python train.py --d_model=256 --experts_per_token=4 --d_expert=64 --routed_scale=1.0 --router_cosine_scale=14.0 --groups_per_token=4 --lr_router=0.00133 --norm_eps=1e-05 --tie_embeddings=false --beta2=0.99 --batch_tokens=65536 --train_tokens=312100000
Below are experts of layer 3 (counted from 0) of a mixture-of-experts language model. Rows are named gate (a neuron's input weights, with its number), up (a neuron's input weights, with its number) and show model dimensions 0-255. Each number is 500 + 50 x the weight over its row's rms, rounded and kept within 0 to 999. Numbers have three digits each.
Before each expert's rows: a language model's description of what the expert responds to. This comes from a sample of Wikipedia text that the model never trained on.

# expert 26
Commas, semicolons, dashes and parentheses closing a phrase mid-sentence, plus verbs like won, received, attended and prepositions at, from.
gate0:430521498550505620557396536428423544585479516475440562520479510491493471570411486508537575551551537491515523455491539488579382530415429475473490500509488554544519426647561587433469484437486445425470521410474489552413420401454508505522529558544422530482566574486557512528473484472554507435481503478520473456455521459474413437524453549435431533395621403444528503527540501459542538517550555518424549470430483547575429467543502428471527543448416476470450418543527541527501499480483471495520405477525462511518509525427460461488478512413511501537484475528467511545469600487505495496527523513503529427559561489519515369480560546483510458449589525547404483484539531627587531505504577507453533488502428516508435541516433519635571436540465535410516504527555507529468492548465508
up0:493529485532570505500478416513496454538484526598589582604513536522555469518445419654456537529534538496497455537514582570534428521413470445482501499553462592529528521624524513415512463447431478548497582463540442469471520504535462529435504527535401527454524566447461557516452473589573450456457486429518475535461545458461488409549463558486525571479559455464476503486522470481525524527567485534436492552456484581457566441564556455563521467481371510482526519445562452506546543448573455375477372476513515458571543478458492517510529483502563520566555499488439617439536517610436435522523536474458473472460565444496387405547524601538523493491517465560558473483538435493551411414540526453482532481461494471619516533597425514500518510507470539448467544545530495435512496462539442

# expert 47
Commas, semicolons and and separating items in lists, plus including and include introducing examples, such as contributors including.
gate0:501451500549418529566505469463584495470483388460509510581553474537548513528497456483430451589493451523593461511529391547444479461368498545477491593578488459478536493463510485478473507499490494603513509471476577465468577522557596535469530435497472403501475555547493577472424458463506462526528555497541542534481474520534604547432460505514522586411539495420469492468478500483537520489579482397469472477568514501490566504483395484488388554522402556480463501391543481489498483484444552430414417466530459513455479567469489561530558507492535500495512452587445629482482514475448375519470564533545414503577531456475470497544446585543482422483527547496447596425475602499500461501568486508536458462527518432516433510617422457413496413505501524477479502571415398489515426534458464
up0:530471425468454399525462487499355446488582563600387468456514525570527441554498512494578496491541435558514494508483553524519527618579550460458556497451456531530445434518555452479542515533457494444499554508475346479500426451508463481470433585507575536517544492528435461437511564594556476464531419486457492447499439594455559463487522397540583521568472457535472453494515496508446450465452506544423512538526426508508443503539553476450566531474540507454509483401450456507493465478476456559488481504479517490539604503494506561376530464472505554553555473465497490485516526524495536546491530458470505532478475428478627486496499561476566451524415421573562499595559491490445399430486471383437410505485478443513506522532559461538512617496449594534485568457571598538569557554444494

# expert 1
Prepositions like on, for, against, at, often before dates or opponents in sports results, e.g. "win on November 14", "against".
gate0:439511424492518509594435506486553586533483547593619450488488542541557576625470449496487489525442516472507499518586455503639388521564554494543469476603456478457550514537576475531505443509457505533558547532475494446549519432503521414462499438492512505503458516519546495530449477506572499499558439568567512506481582450456469451503496554572545552436424536433455498422444444473453446534506568493493523528513466454596522448434547422472527453487485513611550582508382537506563464533493458548522558551437496501495590504536461419534397481545511571502434469470571572481483444565540510535518495468567541443461550505642503523514399503473500465442404550520558497488482543581513441593472518537486439414452498509514487562607516533591542512535454526426501491504563466487408597516447466
up0:391462463449544527536394518439486565468462529565567432438498542536535578580423443505472437550453516433433512494589493520590445554555583420569493541539477419469520469485559475556526442481478551485470601548485485431524488452526524459407448451506595502472363528485523514521462505477373532496450532577452539572493581407432494423463495525582530516395484475427561498396451457411474454534487555580503561518456434516554544533493587398516518436492411555585480554540426490497517505587546466539501510525491491532515603454482477404548466529557543575496487498432527483408528457531515541500528501478484522478497520428588541538537441473509446484485449497530577471510510517566531483542479530492486459415472478494500490610579521563622523495461493502447505500530536420537408544524475491

# expert 35
Colons, pipes, dashes and commas separating fields in sports and biography infoboxes, such as Born:, Years:, medal rows, season ranges.
gate0:531534513563551534474462567426566610460510406467439459452565491466603475532520575537547497487439480450512475461391562518476477578465471551476389490515518495535508452519598546542482517512466509529521465503504564592528500542534454466565435472518426449503493498495495450419624543488463533506457599471521438420474504570441483504512475482504565530437520618508497491438532531523620507585495444424486542546495548452533532516511457495466445453575513477555484430553568457469514530510513355632481390520453550521544410578452576466537483521512510468500502482517598578478502506536374480543536422463494579462533518513482552471485493504541515506517545564519515546427458573448429513496430468526434532502510394518531476519405543484462464488599548491462413521517490533360542401582482504
up0:467490456466539521573478548462393492562540475569562554527446486516460528487509502508497486452523551515559512508529437543549491389544566397635577423442454496531474480456527424453505444514571532509467605448469483456434461358533492522439566459485570536588509546574567446558404516483436507524498481494510600601456510474572519446477510493445417440493530375480574476516470546531387527596447486567558465475525455453536459480579504468551497537435472532504523490492517516484466498459460615441500510567565431536433527472555453461401536491498522478517499449476445424582481485449618529448513550543503480545525504478523595444485467466499496531552500486432529548567523483580472509511577529525526445594535492568508515437557467439482554454537379523563547499481570547614464586507508531

# expert 38
Word-initial or inner fragments of split ordinary words, such as sle-ep, corn-ice, wed-dings, back, pre, mid, up.
gate0:491492506472462483538484513526558455486492497481563492455482572471461481510513562483547467483474508511435459502543569473515441592566509473461556463489486505359539489597463519490449486549523454532417545524588476487559498460566422427491496528570509540498508447445545456442439470410499526490532515472470487460474452551490472514492472399472569363493478540501498518449539455457615478457480567530481502403530476500492463511570632556524459504482495428467547418561366447437568533460486506480557480384563507554561540545554461581431571478515506536454574520513443490551683479490513602508563449483456510538493473527503492498438418463436496386559491530540467459527470588549487461416484564479612473381584485559540499465492529512584458575446606548464539558494531448534460563456449470
up0:484380511461522416461545516363557506459428631468508503449516572476496518424573610404540518440538467462551613554452497462516501444521519544456435608620533585552515478511556495509488575501497466479542510479524543344481525423586488513490481546546473452482466616420531468588538511514533512462531383532558455472493580477480416556494484456430486575522572514573572478557512485518556519497527484502461550553434513448470522454485533503427501468531459505506455447516525501531515547472518540418408427566506468458513489487512447533539469565523551474499539570502537506574575603535485542529485569524396451485437507546535486482492518500474500483496493508504536365517519382466511482429475564431465524510492451462391475552430513507496421523495429595519476433474468502525535554479411430

# expert 0
Month names in dates, usually after "on" or a table bar and before the day or year, e.g. December 8, 2010.
gate0:465497493359469526619440560541555608508507461484522547632463478493494409397585550452537479525485449516497513400475532455582548533459562503537516498540468484501443493386622460501488478506538523475537449493490542506448478455586467458551457535525530476496590553536564490411519482499426484545526450450546592573467497484487560597512606452519496550537464477606470562424467530497441475529498524485471478616522461425490519509607542546498387470503543470591470471436538490534482458517502556538512403580490481504415508507599427580584504572537472419531479468513503550578499525424583521539570552510512511448465483507502561462533451584524460472480503406518476491541419491529536497553577467496498452515535448498506479570433550535480548419476486570494498523545511539475554571583618522
up0:482537552559520427483464501477482437488467450583507421507627492480498504534465534503406589555547512455530510556547400516424451484565436443527571475478524504488617445527414508477473476474460441511504477535481490426445538569424494533504547438519422507479436556482476501617580472516513472565482488599588405384509547485521458439533479548489526515472591584473469551575581478568490438499480492524561461450539572471537571513428462464450502553489457501526505523557559482501526590508590468500646678490475541511572499432386525450557556480440540520465462509489482464474474489553412493361474398462509504503566595560454443531613533508470518516466536502431537470511517540477473533491470503510466517466441546548542510437515498413493576509495535508496463510475489519539406437476476424

# expert 15
Word-internal pieces like it, ation, tion, e, on inside longer words, such as university, habitat, gonadotrophic, ritual.
gate0:520467432570533541587591471571542460443456488503502497486465561519448478541441474580547618456494502449416462477380451494561551416462481426517526450451498520478567526556506567501463506430549474480479500418624465484543500491566531512531463454511442492437533426522538545451472464424549400562413522530585511481454458516537412519500480432462477569497508489464430500446550468520492546498583552521525501525585588515373569484523501521408517417513525503448477506505540591508514459487577542470452484524466535521603513488520535528523548454464496390548499568488477539529544549466476515467518480504519484444483496442416450459502598585556532428572480453405560443516551556511525515623497414314508485577501523459511398430468425546490515471489593437493479539437459549520518550507540455
up0:468509564414551432467537527427518561549541531444546522570491484571565491456534484443414510516456480475486518526629572513499426546444487585482511565501535551545530483375496525565515447536526522554562485446416539536517504495429477488511633498538536488541487605488448448593551529525441482426505454506467504523516578396520584472525525569559481478463500550553593544455469503506526563469556518448428530486452472505567417513437454452587540533487440560551529561478566478437487455586589499485477477496533533526452492494426436425450511477422556550466512528552526472434472438572482470503564518461430424565473460544580523528587403438446438549459579544584475483542508518486433491407511559542562526380515575588477570543529589448479517460552469488468465457618492444513469513580485512

# expert 12
Prepositions after a noun, mostly of, also in, by, from, with, between, e.g. age of 18, most of which, crossroads of.
gate0:455497469514503488541617501473537490593554395520456525470525529454492523609524563519506635476397485547493537544558559503396464530542534536552434566533533582496440523506468521490467502516469460597552495549468453512523506474396490470492396454439647496564474495566500480490401521431527520508482531493503512420579519549526499535437583483594572429489392521533466438474527456506465465500486466527451431469496445455443475557499482484539504481370405438494445657546443439488533586513542438507511543488542537475553588508554441430569513566533495465524511467443457471533467547497499529529491560523473543521556448514548468556502394434449515525532539434501505539463530493448395455473499519479548445609448452579509457502465478443493454369502475392529571508496514600481526490493563503
up0:459525509409548383530437427488572502578523540566661498491478503464451490463486481502520564498461561531457467505505523572541573478446451505508392465449460560551461398453438557563547539499385470435529544526482513412502455529477430655528455567439563547455490495492502480484431512459479415518493527534481484466520488496515496555426384542563515477505442447506478512505540563483476509564514486501556462578556442544550532531561550591513514477583409501574593525495456576580512447449447493548574486517486554525537565504505524529496497661520509545440565518431516552387521471448493549441463572516537549454489540548451535507415563538563503512507453437487478461467472545505532441483539517549509500372526395441461534508458474531519513535480491540535504486491672477473569433482470490

# expert 10
Sentence-opening words like He, She, The, In, A, line breaks in lists, and final digits of row numbers in tables.
gate0:497538500573488481558581504455531476584560460517531510510427510417501487559481577451463502432509566418574524560398487511456473477646504474424529380546371513436414436488513530565517532553442430463490490513462397452542455495398471525490437492509525544548559535582444459410539524450446528459471497538501491410485396512496481467489513461510488459527459511498599416622500522516411437525490433487531493470479490438435492408525473463547564529489420516515442490444522532471497482551497457524453496527577499538539535480527525489591440487512528390493434534487579446401522402517474499521418517454436494547479405604517536608541444502517539543478542499470511618564547541615553507580437527525536408583408515542512547538496503516559483515529484515549542495468507508424505552452510507
up0:453479506435448599480484534447551490457475519445427458505561569628479449497545550515451508592524421469444577498516473499503456529514403467576559564584587473535514487555470487487560465367469542529455498531543542559465660565612488461480493499516506415586509538428537481459509513535499472538558447549460447597444578510560529507527455456464540470519488528533367583531517428441501549477490571467446499469495539495456515539499461476418491466520518512391551471579532431486509458468479536509484500558411541515574493409431493498483555529471539540463578502563464473583609512504622489446486479563566505421446522417505416457524547570519562476547491533452489514600481468447400513531560459567526514402529438480396466462449513507500532528552566480467461505506454473535480489433453433

# expert 39
Function words joining phrases in running prose, such as or, than, as, not, to, some, other, as in greater than or equal.
gate0:574607496474502520435386467539576453533497478508512508480483479553589576457512610638494535531452566546531506560496614569494490428456525568567429481535522464471481442451528523497534536398553441530455456589579417532537407577481390504487340527478548493497457443495539552522510517515440469457506536520473462508505448561426447471521476457547462525488400598463473495455504465559508502570495444513492428489520493472459483506472479521570502402509497453594466540452489463440539411502538381493491501565518546488588462463406534516522487475668533442513425542613475571545533398443604547508522434468528459457468529561495579451483588445536483460506421486460528516508443531573507482541463497466477445524530472409530473487431471551465481537494562532492480468487491552530536500494472486
up0:452545421553535667534474517438462471391493560471526527506472515477541571445486426426531443506600528500495496548513483533545487499516535485570513506543412481490480548587471499488382459553389535547500611522512609508447525446490492414499530564433443507533561540514511483608547493556554556602493346418571492442510481497497652420517510547494538487458536511507505518531485448454516528497525580435449469535496500482464469515499513502531515560542495507468531461507523420511479554464491550460405463531525444497377560469432504491453533523417473535572478496493496540515496590463628479474566460561473537540508588441528443471444539575463514493428404471547507557547469531387483485503542488437505481509473531496525506500470578637484517459547509532571438450584468536450435408545488509

# expert 7
First capitalized fragment of a name or abbreviation such as St, Dr, Col, Jr and initials like G, plus the preposition in.
gate0:497519497443512551549479438418398487512508564425497500449543547444481489427535485396582522528510528490529534515439495411478513574404519495509512556457437479462514371550563581525522530455450501498572407503510492533498445444399532458449572437483499460558574516448527466604495545540548564484520466485470588463481576523539475472512468508410477494548433474452516458541540499541551478548506512498485472456466509552602439527533490389530372504566506514558451490509479458485485460461470500495487475459616482585418487526458506432406487549425522450484501493545479435557506523484432552514501572438477485437534466589490448593552571469557488437565526469496480447487458445565483428486531570577603538483418389489543575569409483545564558488515501548585518495425507493590413560596587546
up0:457444603464462410540484516474545497534466357490444508624499449526556576500459522577440486521473460511443442466547531556501486481491468527479472468511554504497527646473459418543476416504614444547480538475479565488534546594613453490526521458530532500412404486506550521424553468427441452488486498543520450539524454440420488503455520468480533480392560558566540545469465469499510507474515496519390590488503574448376551502444458549470532470485516529413553466605505532561509533553507490479533488528387548478607472528517437589561475541494526519465570549437582544576471470486510471492538493570487531510485519437486578434475516542433487483461458584498499517476572571413451569534533490432402568408526518524510398516491451483540497430468549447499537470529474537377512476458414499

# expert 11
Final digit of years in lists and dates, commas after year phrases, and first names or places such as Michael, Texas, China.
gate0:547530498426540536600620454519476474498504545492570550459589550511466481498445471492423602428530510541506529482458477480502580478538553522621526517454545538557516514517414477533569489466517501456436454530479510461452431488483522573521511471446576469537461501497537466468383552528537471328466453469520517502495545432470514543534572540510451534458559475523510517543559518543466468514488504496525511504554561451472434468415516487513453529535487515513473540421579547523635425603454520490552548480581493569481579462524499504500556396364532406469513445512464444462370517588540567562508578461506549539544453455509431509529435556535391524482473523453551488550435445550520495502458523530463400645549530561457484520512511448530409581478534604485542509500558574547525564499567522
up0:581478434536506474479560467523456464531438461414522415435564514473580495520423546466491546441513482544578390565491508507438523429497496560539521555493557556498518522404550473495527508558464529522558587382494546568452421498536658528430460389481534495628553555517468495519519528530466466403531429509480469496473520510426521504417384449427394480504366574465457500508591462498482522490521478469498422564465515463456559487509490520587458515452401575462502521508472484599542495562487549486555520483533452478529530505491541511480480444493474453534492466494441524457509517574477509474585521407449575491450422472487504469509455531509462428525533551536488536487450382483569551407536563484427539509548533438460581503489484385606511545396439496512497518465544491577461450431516446

# expert 41
Apostrophes and pieces like ing, man, our, ong inside foreign names and words, e.g. L-ing-en, d'archéologie, đ-ường.
gate0:470460512533502530448485459589485521491471435439431546572416450601420494474386623591552495577521440517529522469468495453533561487551482538535603578509459511474469496479499575476519464564412410444440499538421427577467512586530578494466472525536492550574493451521484495447478485446501575452486466523431460568504531442544476529529478543592490447560509572644509582501541542509517478493395558546464451461517432479490472466468535540616510440466493471483422496579591497536512536527390459475468473512522504508547424513484482519505488500475544497491476487564482508485533486383504557473529537567491601479511411462493540475489414562459419480545509403463547601418516471616476416456518411463452524547481532528518534606449562441547540497477474582506558526539426461588547464469450514
up0:513419485481501489529469441480579545565497549498529469418441490375480394547555570629474550494553517572528613557494619570462521514549471547579433480552511619575499476524442512454505536610540498535467504541517555502480490503475529530497559478467493581467392611557519504565500492404477529513487489563488496423540501497471523473490532562477605387398500459493504487434574500460527507415479519488507497507512553516425501488501466516525494541527513515414557499497354498375474528481512497419398570487515469463486602610518541604452419479557485510490414429491438571517593506440492498515532504437533506472447528482465407441460394533481523493472470463550528543502489473436496539513423533608530504440523466472437478509550486499593531496508502497449465479484521574505511428406452503

# expert 18
Verbs and nouns after he, she, was or his in biographies, such as worked, born, served, played, released, located.
gate1:603499497451558479516470516485419619471484483517452590505542566494548510490508506512493492569445591519518533476496554607482454462537507522463522559492515514568502525492439495515504446534498538511521549430517519527469472481500493518418547536576554512417486515484565502534511495386493560531535556432503422504445569569457489473491419555517408428506425503477489469503437506472450435478540530497524586396399440498572489561480471447480521503526523532525511574617356445558460440431481476488465539515504496516427565428407512480559409471567439544515548520338478499479446506489480480540545516440508572533549493436545511526332482498462546491494531504555549467498424498458538512448433495468548518545411538620505520523381578425508558363534423548468505476508501545499565548526562602
up1:565556495388580490493581433534469537506477537460537480499518537490521495514453488494487520608454483461433551521478472503525534512512525570481557487502484529540587528461478587505524496543559521516474470481489526491509561473515414494506519544621469526431513507418484490498548461421418401515430541471508363498399590563497526500445426513553439576548401512481458517470397509404581479429541525564574528476509421425518527504537501521477435525600520596542443559528434511550529457500489522478502593528521537505492572487535504490513482541586440495503529514404421517427475442412506479427566580397516561546503498385574468505431519475523566478481444407584531420547469445528562501492461518424449507477453568553505526499443563433498521451536479583431479443637441506461533527418600493

# expert 4
Final word pieces such as y, le, ine, de, and hyphens inside compounds and place names, e.g. scrutin-y, court-ordered, Neuilly-sur-Seine.
gate0:456614532566566521495495522536477508437494431458491426578553505463444434519525502481556569478554514529521423385399482505459534587539521464521430481470555550512480579540548522474478475512511495565543421452541374458489435449438477454502512588477455477431592545488441477415536519492528513485483435482383550399519432502533452490490449421508574508465518551488447511460574521415512503561444585594506564481629517509558439497462493556437518612516529535512576481537499559514566521489470454564576546521431514471664461556563535491503551486471527486589539524410422528535561477495546539446522489544417464519461545531504510526521587421540544496520535479481481484487508393507495559519452546439464527459390521517543537488454444597552471528604441421518514603506530555501514544500479450
up0:516616508551539514497524516558433449412456485506513430505588457468465483577522446491480486443564470522534401411467437490436619557549470468461499529532456505504501563522504538485502474510547508525541485464538439447466514376444551450473552518497421520429546538466450512450539449534539493526513452488387574476517486579584445464509473440494676510472502507497464495488577455501567471553417568595548540469595450532569440463461480488449427487515555593604502495504560540507610498503500457521602568494396512488595501554596529510498498499483482467507512531433414486517569523504489502490508556537447478562472530493496462542520523464624517465430444456437440494463460366561527614515458528495495538533394518502519460425488493541518420504603447423521561585456482496522533503474445435

# expert 9
Word pieces right after a capital or lowercase F, M, W, e.g. F-ail-ures, F-ans, m-emo-ir; also closing parentheses and year pieces in tables.
gate0:426464515451514486383415507505526472442555551487465510444461442456568558504379460478556452410534555513550484574496480468504466545557564536575462423510586512495460487548502439577474492521442436373493475396512584442607485429404452587464464487522538524472476468508547478481504541415620482468459494537476469433467463530525491551556509627577436504514461448522525509485506647466472578508546460375462473519554469551541477476556463471432469554511483445487565505525475464518596508563514516538427581499531468551497535573511485524559539524468500566477487461480504429478466506530453568529452561522544504527511481565548555445448481451513506534457512425484441611472404408594403471494434456620502432589549515546474386458493519545528489549495535444533500513504525498450560455511557502
up0:506435524524480388600501452468425569586501481499475507541466511475464515570559559489420515499459442536495439462492465565479512588449422467496495421524529436464410553471472477420483507461514494476575485481428505494437486571492539535494470490464534538598459495471568498530519516484467550488573601528486447516476477454468526512387507526297482528425469568459544505442568557521464495477439488519528502425474447565546514527457589595485509492459539503470536513498467422581505524446502487419471526543514447547470421514595508499465524459449546606390564387466461444500552518505475388503440510579459549514544479460534481504523559480466505479377678516445549498492517534479497503437471448485488431439463386542446492499444428500449467522470538578490543453513471538487499497601409590

# expert 42
Nouns and suffixes about film, music, publishing and awards, such as film, album, song, production, -ation, -ing in Publishing.
gate1:524430502501422490548461516519515413547471485544492588512458465501479555469509467542410575497400523458500435418556458472504463527567476459435469589505487449469488635474448531495562391536543452455483530552498510581521501504510513497495468451470528490498469441485478456470481412504544485509458547548416548537517387527553483457471491390453477434484442476535501547455514618477447412436561506522483425459523460524458523479500572577508541469398476458501512417555565474467490483619573506473443437453542417520474485473463549500466474430386485438471441537484445521535478379455587530520514414544559510512525503494418544384548468515475482490422531500464492469470479490530487487371490530538599561548456475559462507476535477524488639435500564469500647563454396518576582485444545492
up1:494478523451510458437542486487468533517493526433481392489550528484576480502426513414553391483580436596420521515508551549522564484398519581489490493448552590373488462464499432509436508542485486523515532540490532457463501539447542493439473465434480557543508527500543491541537521562458551520507478479543475496467538442554457471591541497518524514535553579518537527547570422443512617537406505473558536465428536519496426511549497410491469529614440565426541560418435503492417567379463566504546528533446542494493538548461504504600464498595515564538507491441532502487467518529407473467492650451420465547523548528566462544469542468473469568587417510492508557510494566526524429532564460470521432539526533428519516518489509539477359514492436523614407472556533407503463522595451561